From a checkpoint of a small mixture-of-experts model trained on Wikipedia.
Size: 10 layers, width 384, vocabulary 28542.
Experts: 64 experts in each of 9 layers, 64 SwiGLU neurons an expert, 4 picks a token, a softmax router, 32 empty slots to pick.
Training: 505M tokens, 7897 steps.
Below are experts of layer 6 (counted from 0) of a mixture-of-experts language model. Rows are named router (the router's row for the expert), down (a neuron's output weights, with its number) and show model dimensions 256-383. Each number is 128 + 24 x the weight over its row's rms, rounded and kept within 0 to 255.
After each expert's rows: a language model's description of what the expert responds to. This comes from a sample of Wikipedia text that the model never trained on.

# expert 55
router [119 151 169 119 148 160 160 150 129 158 150 137 171 152 105 162  95 100 137 132 111 133 129 109 124  92 119 156 140 135 105 169 106 165 121 114 154 131  84 110 110 165 145 152 140 149 152 165 140 147 154 138 153 161  83  92  96 153 102 115 140 118 142 118 105 152 150  93 104  94 127 159 137  95 109 121 172 158 125 170 151 143 108 135 125 142 108  94 158 111  85 112 159 140 106 121 113 106 157 127 144 108 100 167 141 141 118 144  85 149 108 146 132 113 150 101 104  92 157 158 126 162  83 145 131 109 143  92]
down0 [156 122  89 110 186 140 132 127  97 112 124 141 184 113 101 136 145 146 122 112 107 149 136  88 126  93 156 147 135 132 162 100 156 124 120 134 181 155 137 119 138 134  88  96 182 100  83 162 166 105 118 144 117 121 104 142 160 137 124 136 121  71 154 100 142 118 122 109 117 138  78  86 153 134 128 170 129 117 152 126 133 106 137 154 132 103 123 131 110 141 114  90 145 174 137 150 110 127 100 138 139 139 104  93 123 108 143 129 121 152 126  88 128 138 169 122 100 109 136 126 122 125 110 169 123 117 117 155]
down1 [160 152 110 128  91  92 128 134 116 148 117 105 109 160 114 127 157 176 101 163 152 110 105 161 144 106 128 175 100 114 176 152 169 122 157 109 127 112 146  92 168 148 113 135 126 152 151 111 130 166 105 147 127 103 172 122 142 129 107 119 136 120 140 117 141 112 122 121 156 122 147 100  82 131 141 141 172 130 101 124 127 158 134 110  85 161  85 125 138 118 123  87  82 110 148 146 145 150 143 126 134  98 152 117 142 112 150 130 138 135 110 194 156 127 140 163 164 166 128 148  74 143  99 148 141 140 127 111]
down2 [135  94 190 157 106 132 143 105 124  86  96 124 135 138 101 142 135 130 121  85 102 125 116 133 150  89  88 136 164  96 116 129 128 138 111 168 128 103 139 150 130 159 122 115  97 116 153 109 147 161 141 163 119 115 140 120 115 133  89 135 148 123 146 131 105 185 104 141 133 143 113 116  80 159 145 143 103  97 146 159 139 117 152 124 103  87 154 107 156  68 118 140 125 138 156 109 139 168 144  98 104 172 109  88 140  91 134 152 129 140 100 148 151 103 149 121 100 117 110 130 124 131 147 130  96 141 136 132]
What it handles: Table cell entries. Tokens inside wiki table rows and lists, usually right after a pipe or line break, such as Department, Police, District Judge.

# expert 1
router [134 160 176  97 149 170 160 145 155 138 179 154 129 127 112 106  94 120 146 134 121 118 119  99 116 117 143 161 176 153 164 114 113 131 132 140 123 151 154 127 109 167 163 123 144 133 151 175 129 151 177 145 150 148  73 117  83 134 120 171 147  98 102 132  83 119 159 144 135  83 104 129 114 100 104 142 152 153 138 124 151 166 120 126  84 187 114 110 158 107 131  98 148 132 137 113 113 108 152 128 128 121 127 119 152 143 148 137 135 145 108 164 165 113 139  85  89  91 148 159 110 107 127 162 141 100 135  99]
down0 [146 142 147  99 147  97 116 123 139 143 124 120 147 107 104 135 167 158 157  97 169 124 125 109 107 165  69 142 139 145 134 147 139 111 105 122 141 118 190  97 134  92 124 126  85 163 131 117 123 129  75 131 146 144 142 117 151 144 139 165 168 130 157 107 116 114 129 140 128 116 126 110 130 109 142 125 104 131 118 147 150 121 125 129 136 130 107 129 130 152 157 177 112 143 146 172 138 130 122  76 185 164 108 194 150 137  87 124 154 131 158  99 118 129 114 143 127 125 113  92 140 112 140 124 154 131 144 115]
down1 [108 103 118 152 153 159  98 121 151 168 144 104  95 148 142 125 127 158 130 122 155 128 100 147 102 106 161  91 161 114  93 196  87 126 179 118 103  98 143 118 168 111 136 108 140  67 112 122 144 113  96 139 128 100 132 137 153  81 117 111 136 126 118 166 104 105 125 128  84  91  96  75 100 155 142 128 144 104 121 103 109 147 176 136  88 127 163 124 121  86 107 124  82 170 118 142 134 156 107 168  84 123 179 148 133 112  92 132 117 136 109 155 106 162 194 153  55 175 131 103 157 131 104 133 117 118 144 122]
down2 [125 113 100 101 124 144 155 140 158 105  99 116 167 152 129 170 123 113 118 127  97 173 118  99 130 121 112 152 118 132 121 119 110 154 144 109 134 129 151 131 132 131 126 163 131 121 123 138 129 151 145 101 128 128 133 145 118  40 121 125 148 114 123 183 160  88 104 125 164 142 137 144 117 117 138 108 143  97 106 137 139 134 116  96  68 108 165 156 109 116 125 154 136  99 159 100 106  95 106 152  85 132 137 155 125 115 120 168 144 174 191 161  93 127 126 139 118  64 154 162 117 130 113 118 109  72  91 109]
What it handles: Verb-phrase auxiliaries, adverbs. Auxiliaries and adverbs or participles inside verb phrases, such as was, been, became, best (known), certified, originally.

# expert 44
router [126 153 142 131 127 141 164 165 147 155 156 134 202 135 109 137 116 101 133 134 132 137 154 121 131 127 104 186 161  94  91 170 147 140 139 100 146 166 129  95 136 140 117 145 174 142 155 138 121 128 169 127 141 144  79 131 115 148 131 128 131  93 161 121 130 112 152 117 111 114 133 137 119 129 123 121 193 154 128 124 134 118 112 153 129 162 100 148 154 126 124 107 140 100 143  81 132  67 153 146 154 145  82 186 171 171 127 156 130 142 114 154 120 109 161 105 116 104 161 162 129 148 121 191 142 105 161 115]
down0 [ 94 124 134 154 120 123 191 144 172 122 133  85 134  91 127 111 141 103 129 118 133 155 129 127 133 141 129 153 114 188 152  90 174 124 121 114 123  91 115 108 149  92 129 118  90 123 117 120 129 134  94 114 146 138  84 152 115 162 160 123 167 148 182 115 135 112 128 137  86 162 128  82 130 156 152 160 144 134 145 129  80 110 119 113 153 111 127 143 120 155 114 135  93  93 118 104 130 114 128 142 164 131 127 141 162 139 111 119 129 160 144 137 102 138 115 134 116 146 145 131 126 112  98 129 104 129 124 115]
down1 [ 99 148  99 137 130 103 157 128  87 152 139 149 104 140 110  98 142 146 110 175 122  99 124 124 120 135 120 123  97 140 113 117 128 165 142 139 125 109 124 151 106 108 146  93 112 143 131 112  79 140 110 138 108  96 137 137 132 115 128 129 123  97 127 117 152 125  80 128 116 168 119  96 161 136  97 114 104 118 118 122 120 100 132 145 166  97 135 115 124 155 142 141 142 149 122 136 152 139 140 146 135 134 135  88 120 103 118 162 110 107 115 161 116 123 171  95 170 127 123 152 126 120 123 124 182 128 131 125]
down2 [116 122 116 131  99 119 132 130 125 130 171 103 131 133 117 166 126 134 134 154  94  83 154 123 152 131 127 109 100 114 117 104 136 121 145 115 136 133 128 158 108 132 121 151 155 140 176 105 147 118 140 120 105 135  85 104 109 104 131  96 152 126 112 173 123 121 111 118 139  94 121 120 145 121  80 104 125 141 121 153 156  83 138 103 127 151 135 153 135 103 130 102 134 167 188 117 151 128 122 151 140 111 124  94 102 112 156  89 136 125 160 167 139 164 142 132 142 127 146 131 127 115  98 116 134 146 128 108]
What it handles: Numbers and parentheticals. Numbers, years and parenthesis tokens in infoboxes and disambiguation lists, such as season ranges 2003–04, elevations, and sq units.

# expert 17
router [136 168 195 118 164 163 144 137 161 165 131 163 139 115 112 141  85  94 120 128 125 143 128 110 115  97 126 186 143 129  91 160 107 169 133 120 135 130 103 131 117 146 129 163 160 196 163 121 111 136 165 130 159 130  92 106 105 132 107 106 130 126 126 146  98 142 180  98 111  93 110 160 148 102 108 136 162 137 116 127 130 151  89 139 114 146 123 113 164 133 126 122 136 107 113 131 127 110 140 138 161 154  88 119 138 138 131 132  88 150 117 171 140 124 152 102 113  93 164 156 108 144  62 149 136 106 144  93]
down0 [ 96 129 159 123 109 176 144 119 109 167  91 158 148 161 123 135 114 101 156 103 140  86 102  79 131  74 101 117 125 123  85 141 122 143  98 136 163 155  91 116 157 139 162 138  78 117 154 127 109 133 164 151 124 131 115 162  70 113 105 116 125  84 136 156 160  85 146 147 136 154 162  80 128 130 129 103 131 131  75 113 138 110  85 118 128 100 124 127 126 116 118 121 114 115  93  99 124 102  99 119 154  96 108 149 117 140 118  75 123  99 128 132 119 121 169 124 152 145 155 108 126 137 123 142 128 134 176 124]
down1 [122 132 102 127 114  79 138 155  86  98 113 122 137 118 153 153 137 134 111  83 129 160 131 137  82 127 128  97 118  97 122 146 124 140 144 143  91 147  87 111  77 108 160 107 190 115 134  97 134 129 128 153 157 150 158 103 154 134 124  51 114 141 116  95 172 112 147 144 109 150 154 142 103 103 147 136 144 164  72 104 132 118 137 117  99 107 107 158  87 140 169 123 144 100 153 147 114 114 106 124 108 174 136 130 123 109 129 155 137 110  88 135 103 160 142 151 103 105 157 113 139 113 101 122 125 146 138 118]
down2 [135 128 111 125 147 140 160 122  88 116 158 137  93 132 139 125 124 158 134 156 111 143 151 144 154 133 110 135 133 115 154 116 150 148 114  90 150 125 187 117 136 178 105  91 147 122  97 160  75 115 144 162 116 135 106 115 120 126  95  91 170 158 143  72 147 173 151 131 153 120  83 158 117 132 154 109 114 138 109 122 181 128 134 146 121  81 105 165 141 112 183 102 131 142 117 123  93 120 124 138 142 134 125 116 132 150 157 166 140 149 104 166 147 152 131 139 122 131 142 103  79 123 147 111  88 126 139 133]
What it handles: Table cell numbers. Numbers and short tokens in table cells just before a pipe, such as episode numbers like 222, 149 and list indices, often in Japanese media lists.

# expert 16
router [158 172 164 120 162 135 164 164 139 179 132 127 111 128  95 133  76  94 126 142 128 164 125 139 138  80 135 125 171 138 106 141 102 151 121  79 125 140 134 126 124 157 160 183 146 146 151 133 121 166 170 144 158 149  73 120 109 125 106 139 145 162 124 127 109 135 140  76 108 105 125 162 121 102 108 132 164 172 124 139 139 129 103 122 119 144 146  82 158 145 129 106 139 119 126 120 103 129 158 140 138 103 110 124 157 165 107 143 122 145 117 155 142 113 154  81  91  89 184 139 131 157 126 150 164  93 150  82]
down0 [110 115 132 135 105 168 142 134 121 113 140 128 105 133 133 127 133 132 126 122 198  96 124 179  76 113 101 134 178 115 168 118  95 128 127 108 144 117 109 108 152 131 139 107 107 119 135 112 100 150 112 152 117 161 147  96 110 143 109  94 122 141 152 108 120 109 117 136 156 134 113 149 121 106 154 102 118 108  91 125 125  90  97  78 132 128 157 153 117 132  97 149 165  91 128  96  91  80 120 129 124 113 137 147 138 131 185 112 109  76  91 138 137 103 110 152  85  96 107 155 121 173 118 160 141  89 144 101]
down1 [157 110 122 113 134 136 161 151 134 120 121 131 187 111  94  99 110  97  90 138 145 107 149 112 156 169 111 119 111  94 124  58 166 121 116 137 158 148 118 111 128  74 141 144 108 137 162 117 166  95 121 123 115 126 155 106 116 152 110 125 109  93 144 119  83 126 108 135 161 117 119 119 107 177 139 152 147 108 159 147 126 170 111 120 156 124  70 118 149 149 107 121 168 106 109 143 127 135  95 156 104 167 118 124 103 116 119 128  95  74 152 132 147 146  66 126 119 184 130 137 140  79 142 125  61 185  96 138]
down2 [111 138 111 109 161 160  82 130  91 127 132  80 158 119 144 106 111 108 187 166 159 147 134 160 143 132  92 125 127 152 163 161 121 141 113 138 154  98 183 137 174 130 122 140 145 140 146 135 183 128  94 133 170 140 142 138 121  61 108 139 154 122 146 114 138 147  95 125 165 121 106 113 134 120 152 127 158 109 129 148 153 130 130 126 117 128 160 136 159 102 107 148 109 121  95  84 145  98 105 171 153 142 192  90 153 106  81 158 113 124 102 148 160 135 125  66 114 102 114 113 171 135 108 137 144  80 158 164]
What it handles: Abstract word stems. Stems and pieces of abstract policy or social vocabulary, often before suffixes like -ation or -ing, such as economic, collabor, revital, transpar.

# expert 15
router [117 168 158 125 120 148 130 121 113 177 163 147 139 124  95 141 101 119 122 126 125 139 137 117 117 107 114 149 154  95 112 137 131 132 134  67 145 138 143 145 104 143 173 139 168 132 150 150 143 142 161 139 145 171  43 119  97 130 120 154 170 116 109 151  83 123 146 101  89  81 130 156 121  92 126 146 157 157 157 143 135 129 105 134  95 148 127 105 155 151 123  99 144 117 141 105 109  94 159 140 151 124  91 132 142 162 126 142 127 166  96 134 166 105 160  96 121  97 136 139 115 151 139 146 162 108 122  76]
down0 [139 158 118 116 125 167 130  70 121 110 110 144 118 172 130 120 102 151 133 121  95  92 144 152 139 147 130 136 115 130 104 127 149 149 111 145 117 179 110 129 111 121 110 128 111 120 102 131 168 149 142 115 155 131 148 109 142 121 116 136 170 119  97 164 127 149 111 124 144 161 147 119 119 153 178 131 115 145 159 134  98 121 149 130 131 163  82  29 131 144 149 115 151  80  95 108 106 116 125 140 114 137 106 112 169  96 116 184 138 134  69  87 123 143  71 143 160 155 132 146 151  98 106 124 140 160 110 175]
down1 [120 138 162 120 143 135  57 113 148 146 161 109 161 143 128  94 122 126 101 133 134  91 101 146  86 140 126  71 114 117 166 123 159 121 129 124 110 135 149 121 131 135 123 106 112 155 114 119 143 152 153 132 135 132 132 143 157 145 127 159 121 118 170 129  96 125 127 115 174 143 109 131  72 112 134 164 131 116 121  99 142 151 121 144 147 129 129 136 123 154  94 147 192 182 113 192 156  98  98 134 152 140 101 133 132 147 176 122 106 104 141 152 135 150 136 186 120 165 146 124 117 113 100 140 103 122 127 154]
down2 [144 144 145 184 108 173 127 112 175 120 132 140 125  78 131 150 109 170 161 119  98 112 150 130 214 121 110 129 108 159 127 139  45 164 120 107 143 110 132 157 136 158 149  87 140 117 131 136  92 160 162 124 157 128 150 121 134 133 143  95 122 106 149 133 140 131 118 109  84 125 123 130 140 144  85 129 133 146 142 158 167  67 148 148 132 109 127 167 134 124 133 164 158 126 151 134 150 142 137 129 159 110 156 132 145 116 116  94 124 136 176 148 129 118  97 125 141 176 136 152  92 101 108 126 108 158 157 104]
What it handles: Adjectives and injury nouns. Descriptive adjectives and noun modifiers after a or with, such as human, economic, strong, and body parts in injuries like knee, arm.